Weights of a small mixture-of-experts language model, trained from scratch on English Wikipedia.
Experts: 128 experts in each of 4 layers, 3 picks a token, a shared expert of 64 neurons.
Training: a variant of SOAP for the experts, 4771 steps.
Below are experts of layer 2 (counted from 0) of a mixture-of-experts language model. Rows are named router (the router's row for the expert), gate (a neuron's input weights, with its number), up (a neuron's input weights, with its number) and show model dimensions 0-223. Each number is 500 + 40 x the weight over its row's rms, rounded and kept within 0 to 999. Numbers have three digits each.
After each expert's rows: a language model's description of what the expert responds to. This comes from a sample of Wikipedia text that the model never trained on.

# expert 21
router:557475533454533477483464531540492487529498503516499558546472484509475497502486518453558517567537528520479531488501552537452487470513474508522534501418485490574520508492554457451560498503513471479511485474441547495460459530573499443488471567543501572427577507473491540502506462530450517470503405506519472489476533487524508473507461439497507500445555494448484446459511487455455562464538474481545642574481527493506541505471534428518561516548538534574457479537549502476530467474531530459551513477509579552597484472504519495434520539444439533506552507528510542454543514472551511515459541525495537643519536505486560561544457483468512451550447577513441479509542466529471397531501
gate2:576485493499468537502491500529451511482548485492504533571517486545478538480498500454537465587521570489492477540518477595575498518504572519485527508389491447473535505467535430490512403492527492550438506499441500498495482494488478481456534511566541520508429493538507551473577468503532549469465444506528468468471504490434458438464545544533501505491506560529509414550438453450475499489436498543572552569505476563515521493505482498549487466560474529534478528533488546403486471487530574419512489500517524469546481462553479480561468470461480457476525532529514511536480612522600521513485504543515435522524600506472457548515484536441475452486516545489555530549545415553458477508494
up2:482555479581501533555482522434564526494447492469552486529483482417550548465485558439533530424519407511553503532465521460511549456457472476502490529552546527565559453552498586484474528539463488513511510496463422452475565528522496476532477508498460455512502428440595432483430535442460522482495466479443544470598553416497615563489428519433453505444495491500508529467539494505503537515548469521464461487515511468464482546478502477451523479525537484465462507480516463581467480402474496563527467488486507487446478527462487507476491491511435512493469531540587471457496440435450555485521468474485524514477452528494531501500532541516502563420477473469448491470499548499512560470504
It responds to: Mid-word syllable pieces. Short syllable pieces inside names and uncommon words, such as de, ke, ye, we, as in E-ye of the Tiger, ha-be-as, Bet-we-en.

# expert 26
router:475498478483529590504480571581513516470496546536512521496513466463569511525549605557474459423543556501452511474481542533470524523547542485489481541494516510498500506497540514424560536480497521419531526533519509495407479490520542425483434518484519530535529539408515527514537482446472506397422461566562489467481531507499502435535523463457622480441484513512499523427561540506509573459522453557495488530519498457456539500502558416483534413515535546474465432544503449538486519552482502487494497514542517458469467549523516495580467521424516519525575481467527484524459520555462462574521520477493548458527489533515511469558549442476481507504476557557477545446497541565504481496502
gate1:455544566530510534510525516541511499495522507496530485478541470425466549520489465440506514494582501466565498576463480527480504472575480503425511560447517489480426583537501484444503456458528493509529478516486459469472526473542523473550473482483460427479489515523556451517499431417507469521458522508513488515518532587493436471505446553484506466455586556568560533455513548497510515434536558604579524492512498475494533468536495475466455532460485564442493474509518487472417468531420582515508425540547415489471482490542544529562465491486458487464514487428434534498483526516481518590444468432530582473515530491531555493555503472510492478517556550480495547424517526559528465530456
up1:556492515523462526516521521573489541471491495480459564500523514404478491443530478465517543466507476473544403506487477501432538501497573512538430514518558536552553515433488545477495508447476519483416507519453491526518498556488440451470536511485510381457475445463530478508516489474537438491526483484469537474583479515539508513478518522450478489504479549450581550471527422529511433458542519589533491465523455578547509478518466508506464505455421536460473489496496465459419551529459430468553486511609511558493470522459568409555473586479489428452465459455496492537482494413454542501485467485470513502553492509446564508488508503493521476483527488488536549468475447578547464526505
It responds to: Coordinate symbols. Degree, minute and second marks and the slash in geographic coordinates, plus scattered word pieces like parent-hes-es, punc-hes, settlement.

# expert 63
router:477481501492480578524483464455493513453466489517537428567466484469574500513482504569495529430488519489536452551512487467527499506548558542450434519515469574486513532501491553462463538423505552511462510492523521462442457477443467465537443545482568479490444486478539535477464464435509468488518463551569536446573549466550503420497521514529555467489427539478471485439494552537466590518547456588463478489549594499541515581597543516533505436499496545523465452521485448516437545527544555472455476522536493486482435574512438531447431553541497527490576472507474493512450540520485538477495525537500569502519562418433473505551577512482544468515529472505510493449511500505494504470521
gate0:519512457456510499465503528491441460484475569542490527580477493515457521413477513485503460439507552519508532501552514588470543489432540511434482575495545438546434474492550500485534459491490455495467538546419476494483502468521494509585488452500543509446442453497467589471493479544510503481512509553505495490538476466549412429427472521499548522465476457477542490502560520447480490472560517448462590513546545528531436475539539566543547526469530382489508513533553480417481476439435444531507477476527516476499424513497574475485451483526441498476469493451494455518539516520508517502541479415522503495525478469634542563543466476524524508456557572505505538457515464552483504486518
up0:490541566480570468558534546491512461536583489483459534529479481520469530558458485486484497457604543482474492562510432497488588556454395536465527513496452442499459475530539540481505532546516510515447504469543527457491525448476439518449511507487444549440498560526489460488499438474524535497380512547519484545481497539455478479444556515512554466526549481554422509487474478493482515596456561564474579572503517487577453500435466527442508443520542469504517473503452565462525498515488547502511555518494496506447530482482469525442486453487502516535579461445502517527435462479450554529490472503466542395455502485490494486505490551542457467483541517510492490485433524540461398544535
It responds to: Two-digit coordinate numbers. Two-digit numbers in coordinates' minutes and seconds, like 45′52″, plus track lengths, years and figures like 3:54.

# expert 61
router:526458510488499554518488483489542524542451490516521466502469446452544520481460489541480471462510538526454486544584429475455459520532537483520411520481399513462495512504455545465472520488419517474533527511495545476476506517478433453527472515462506438488443497526513555494513455461516552503508468512516471426532517433525534463494566493450566456505455459486488501472452568557437543538542497557493483467540589427515484572546539524519514476537532536498498457482522463566441551561521577517428500431554473487452457543480479519379463548506518456567554464516509494532515528475469522446483538568557561489482510408431438482569565474440548529495456479503451491432522517468476522471462
gate0:505530527536478435448563526441507560564476429536506522510511574473503503438516459547572544450508442533484456456486494527441504503528542546497542490524505460518471407540476532499512506515476471490522530473462540485493465508502560571488530497516541422483497461518559551467501581515398541493515507467601489534505500507497552465507548595496521538466416485498511398522535504487469486392534512486502526456518515513452498512536428519556513478499491546503524518473535537447546440471501498479558496416480470505560469493490539557546458482452517503450516498538464520442487459415530564562530460457461453574501512453525516527496475530485427542474463522466581490492455558483418556575508
up0:531506399503534573577497474535545541513494514426501519520494541520436524504458473482518430484513507481510509549498402566512420503533441582477471501478534536501460532550470475452464537540484530461484533532486487459503438548486523529484512472511458512480522457563485454506529447442454440460477505430480463537489550419441494500473522502516534538539549488540419540515565535526479522463430519411496518541463557509510554532418545492487482528477479545525490479462482458496466467418504488564504519590478515551516524432460496523502467538507493514481427490505535485525528512567529500450423490456531551585430485469489595537457460416584502483490585555511481499473526476512457513555527
It responds to: Conjunctions and verb stems. The conjunctions and/but, commas and hyphens in lists and tables, plus verb stems such as ste in stems, wear, feel, tried.

# expert 18
router:532434506466478542563509419468552485555464483497511471481464465455538493469419506581434487425541544486450462538580449476456486523572538479517427513477425527460495511504451529466522512456462518504532530509488522489503501483458444452513466498465507457480464483518518539493488469458478550492504486520503484474535503436537499494515555525400553453497437450475500475490463562583452537541572507539508486488519566456472485572528550501509504453513507550472524454512485473551445543554498547498428485428516468493467442531455476523385452529508513462583553466548505464507489542490454504463495518558562576501493537407394427518537555467432530529490463479487460522465518494472501553481441
gate0:534474513479556535461523501476475435436577480478493512480464577534496482492511597542488452421501496391525565467497450522490543481462454549511482484466536520547493465500491544455448449488524477459497523488490496477552513448402513530551519497522489504559470471546469472539484519511535464458507616538569541512418446513490461529463487554435461509531508479558455476452455477509444514537477508532503510502529561522602435471496493490459464465467538484517481537391547516551554415441451480535570544499483493447486542567415475458468516426507481475533498472540484563544490487542515502486597493467468506461500490480476478547461511550439520442443497552462537505486480491540575510514497
up0:495490516503475528530549511480523504562564509481529527516468524585554430527466479490550458470486480485452539469446490524491479447450464517569515489541582529485449508514518471372538502471422461457499470500529467478490520447483522504495532506500504450457476471590502460469491448466512514531504523464485541492500540447495534558464428483420478483525516477482482490515490430527483591483479469469536511510519621527469486503496557514486532430576560521401477537393494497475538504454612487563506500502503463487531578561484573537471498459502443505512609490533540558490474514500463536489512482498526478551490491439478574537482533510427443459435493528495483489498497533515534567464407
It responds to: Places, law, government. US states, countries and place names after commas, plus law and government nouns such as judge, law, decision, matter, politician.

# expert 36
router:574598487509532445498505538470409557519509488532525519502561495481438512554525537544591480541474480532529491541519518473528553524484502506459491441562487476465548544534553541474494531493448535500533497481481501483548544541527511467461483488503438574453451498533465493495500521585501563498509528542547520447532513539506422482404439467451464550493522537459507544515552475517505508499465554495541559477556512530522542452483456487512517566484473477437510481474508524510554519493412445490493475587460513436435473492477537519469579483597528484465524533521494497498474381469540567523560452549509451528517451549514468472553450486496365517499439461499473579497501480501467544510451
gate0:504481523496514481482497559513393541494459555538479530533509513521524501582464451564474417531518522502493441510548534523430477481609493469425510501463528519496534526463483511496510566488551565423416487532590473512528509472524555458476580523560491462468469489529442446532488526524540553534545544536470537521529445541489565547520536501453497529509502474532497572535501445596457427481520513527451553536527427478463523500502558501517487442447493423510518552509538557546500549486509528503457573485475511456516485552517503578490490508550520485486501484481517497439452567444558545460520507514416431522456582530555452523538510521473508456482431483516437483490463495527548462443472
up0:474466393509497404496510544552430458441476428510452522516481492489478497476529465438482531463486442557538509473520524484516491500497571494503444543517488464495503546509551485548559485363622477511463504531525526512552500594486471526460513502489489510496476558521453476558513575544510555458471522532446496546449517592477508417453449495464538519538501466525515510493531556519525513526441548485530531455494513451462521468479521507511516516540396448514548501498522497554508439426487525448480523511490463498474535484494474506469597422531446409460467581502550526487446524501545448543525528504562522457498503497491462511486524430473469474569531515501483522488556581495546480525435
It responds to: Section heading markup. Equals signs and blank-line breaks that open or close wiki section headings, such as === Sources ===, ==Plot==.

# expert 53
router:550506487488457484559560511468490524379538554510472462490475470512535454574456563543491523508536430520533543486488595513518472478487554491540467397420540513455440528419507509499528528549551498493495539523486479497542503523431511481501485544440499481561516557582448470444567526505461498526531587540467479451463527468501496532521526501464469468532502536453493565547543468524467563512491533441533469484454457569469497427558427525544515441550496470573515507488516469484549503547500461545559514461535420505453436549476514492494532485523549512465436468515541529586522505459459569476521448497438509520505500589541501524477530454552491536571560515473451499550480461513469495541485
gate0:502485435478480555515493459444490524373444460449460482538469602536465512543555485436578445510531439584485545457512520533497527470529496557511466515426498498486454463509467464532492474521521391519434525546514508556514561535451585507522488528475493437505518473539491455500456488494483589509537549517532557474516534470458515553501518493484448532570509501457487552538563501532463494499413499473502507491529409478488497490535502410512579542444592430515521547509504471480504476413490427519493483464553551466481506484439544566439512536540458491449481498504517519552516566549538530508539540480498482480490532519543516498481492482517425512525487489493433541541441474498574516553509
up0:540561534542495420524579520513380448565507504528453532566473502505527451504456496539542521501552442487502542523560453540538493547461464499504571536494445528489489507578507511481512461451510475521435419544477506469553496471513513443491477531472478479516514455528536515472451477492511457546577518519540466448593453521434522532603478480571546532501491515538435531558450484523540475479490540422557522530558397516456477518492401532446454488493497500517454445492450485513553459453434480550463463534507473495512479452505458493488443465513508575499473551510498418517519448488548474520448464515481548496533456517550491529470544508485450481565488554557432426523483497530538514527490
It responds to: Closing brackets and quotes. Closing parentheses, quotes and brackets ending asides, especially birth–death dates like "(1914–1974)" and quoted terms.

# expert 54
router:522453515494501556532491455494547510535460481513493467496472473468549508507457470545505483466517553515473495538572437464462469514549541481513423536488408543447505526509446539475483502474433520498517539503483532464486508529490444467506459496453492443499453503509509540502517460466514567498508500511528471419545523455523536465511553499456561456496441442453482496482476546549422541547538514558493453495564584436515498609552543523548524473532518542504508475503501457555474568553517565544422475435580469476459453540473477486377452551496483458560553465525503467521499548487469529445488536594539563503480528424420434488569573462444548528512466472523455498451509505469491538492453
gate0:509565485415506507525476513525483527482566436464466535483546511472449531463574471525559497512498496469559517478585597528468520448507511505483561509516478467487490473557519466593396452506522517514469565451512582507435479555493536501463524494505456473494497462535454465531547486499549532485411578422432471548470507541477493520464455541528525530435529534510474509423504463478450494473457478460482618459488518511481452536507448509494497445497534504528499554463550495499598531487428494454501567506511489502449449498485537494484477422542482484434558541458449561511421494490562514503439504472433463436460479506501483495497491525568421457554516534485525542591488526510480503496493
up0:455482513506490470538491567444518524486471506514490523478513527460452542543545417517525487546531492461520550439448541582529444516534511465527484503505529516524494513495490463421509482529475528502485488566534530476468535490508453511457480523505467512534483467459394561520509468475524536539473514458534528508506512500526444501428495471466497561487533549465437538495541477537539407423496483482529537532436566459462488523500503487448551518556433512502547469513507513469534449604473507444457510463555511454411429449561522451425458541508554459497542539475440542439487518506453516537463490546462442527550506542500574457595524525464472440580389573468512466458583498499481562521487
It responds to: Table cells and closings. Mixed tokens in tables and sentence ends: pipes, closing quotes and parentheses, award and medal words, and the piece em in condemned.

# expert 50
router:525451525474503564522489466487530509538474501511494471505480483442540505503457485546484479493516536511475455545556423468471484511542530491512435513512442538453503511498477530490496524460429501485553523499480501457483519502466451457469434514466509459485423495503530550486513458466513568494517492507531476452543517445519554470493569508442557446502462445465501509438485570513431528524542514571495460486549591452540498580568538520530518492526528543493524458491480457541468559556536565542411479443585481472465463551486464494388464556533500463577572449530514474524514530491476525450471519583535547489469503390396418509571552465453541544490452452500450471442516504455497547468463
gate0:562528504506502445485481460492520522451570489500507511557515509459507470473505440527543508466468478481487484464477508493513500526509569580450467487523598496496457496458475419487452460419535488507570516553487430474541511539428495473487504539461537470490510555506516552525468498466462507499470510507495572497493511480474538489403389519524558571436543540518514536503539485525498453507556579520554553561476455456494506476467497442475484520525490473524503485545463538486445499408524441561544538462420486476462429502497497427504475512546510450465429546466557554461518440471518579527537511507510431471504445441498462407427467447554521472485524527548569499525507487566567425537457
up0:427436470522488501488526561558540593512510471510481527519496546490470563453502462491467487486537499496473574510468463536437518479482466528482473560533521536498406538460511471516506493535533555472444373500513488523541460557510541528497452453504448458520429556499457528540481450521525591529525504501508439602434537521573473450530490480503508561482482473516617524516523526497508507500508412487450416572425552522516505481481470553535527521547581507513513539500485523499430515467511517416532539489519495512541529461475494475501542505516562491545422526422525512461485503508457472544469440475486522533520473537457483470475523491471447620520504506469464535495485420488568520568520
It responds to: Heading and cell ends. Closing equals signs of section headings, double-space empty table cells, and mid-word pieces of verbs like den-ou-nced, desc-rib-es.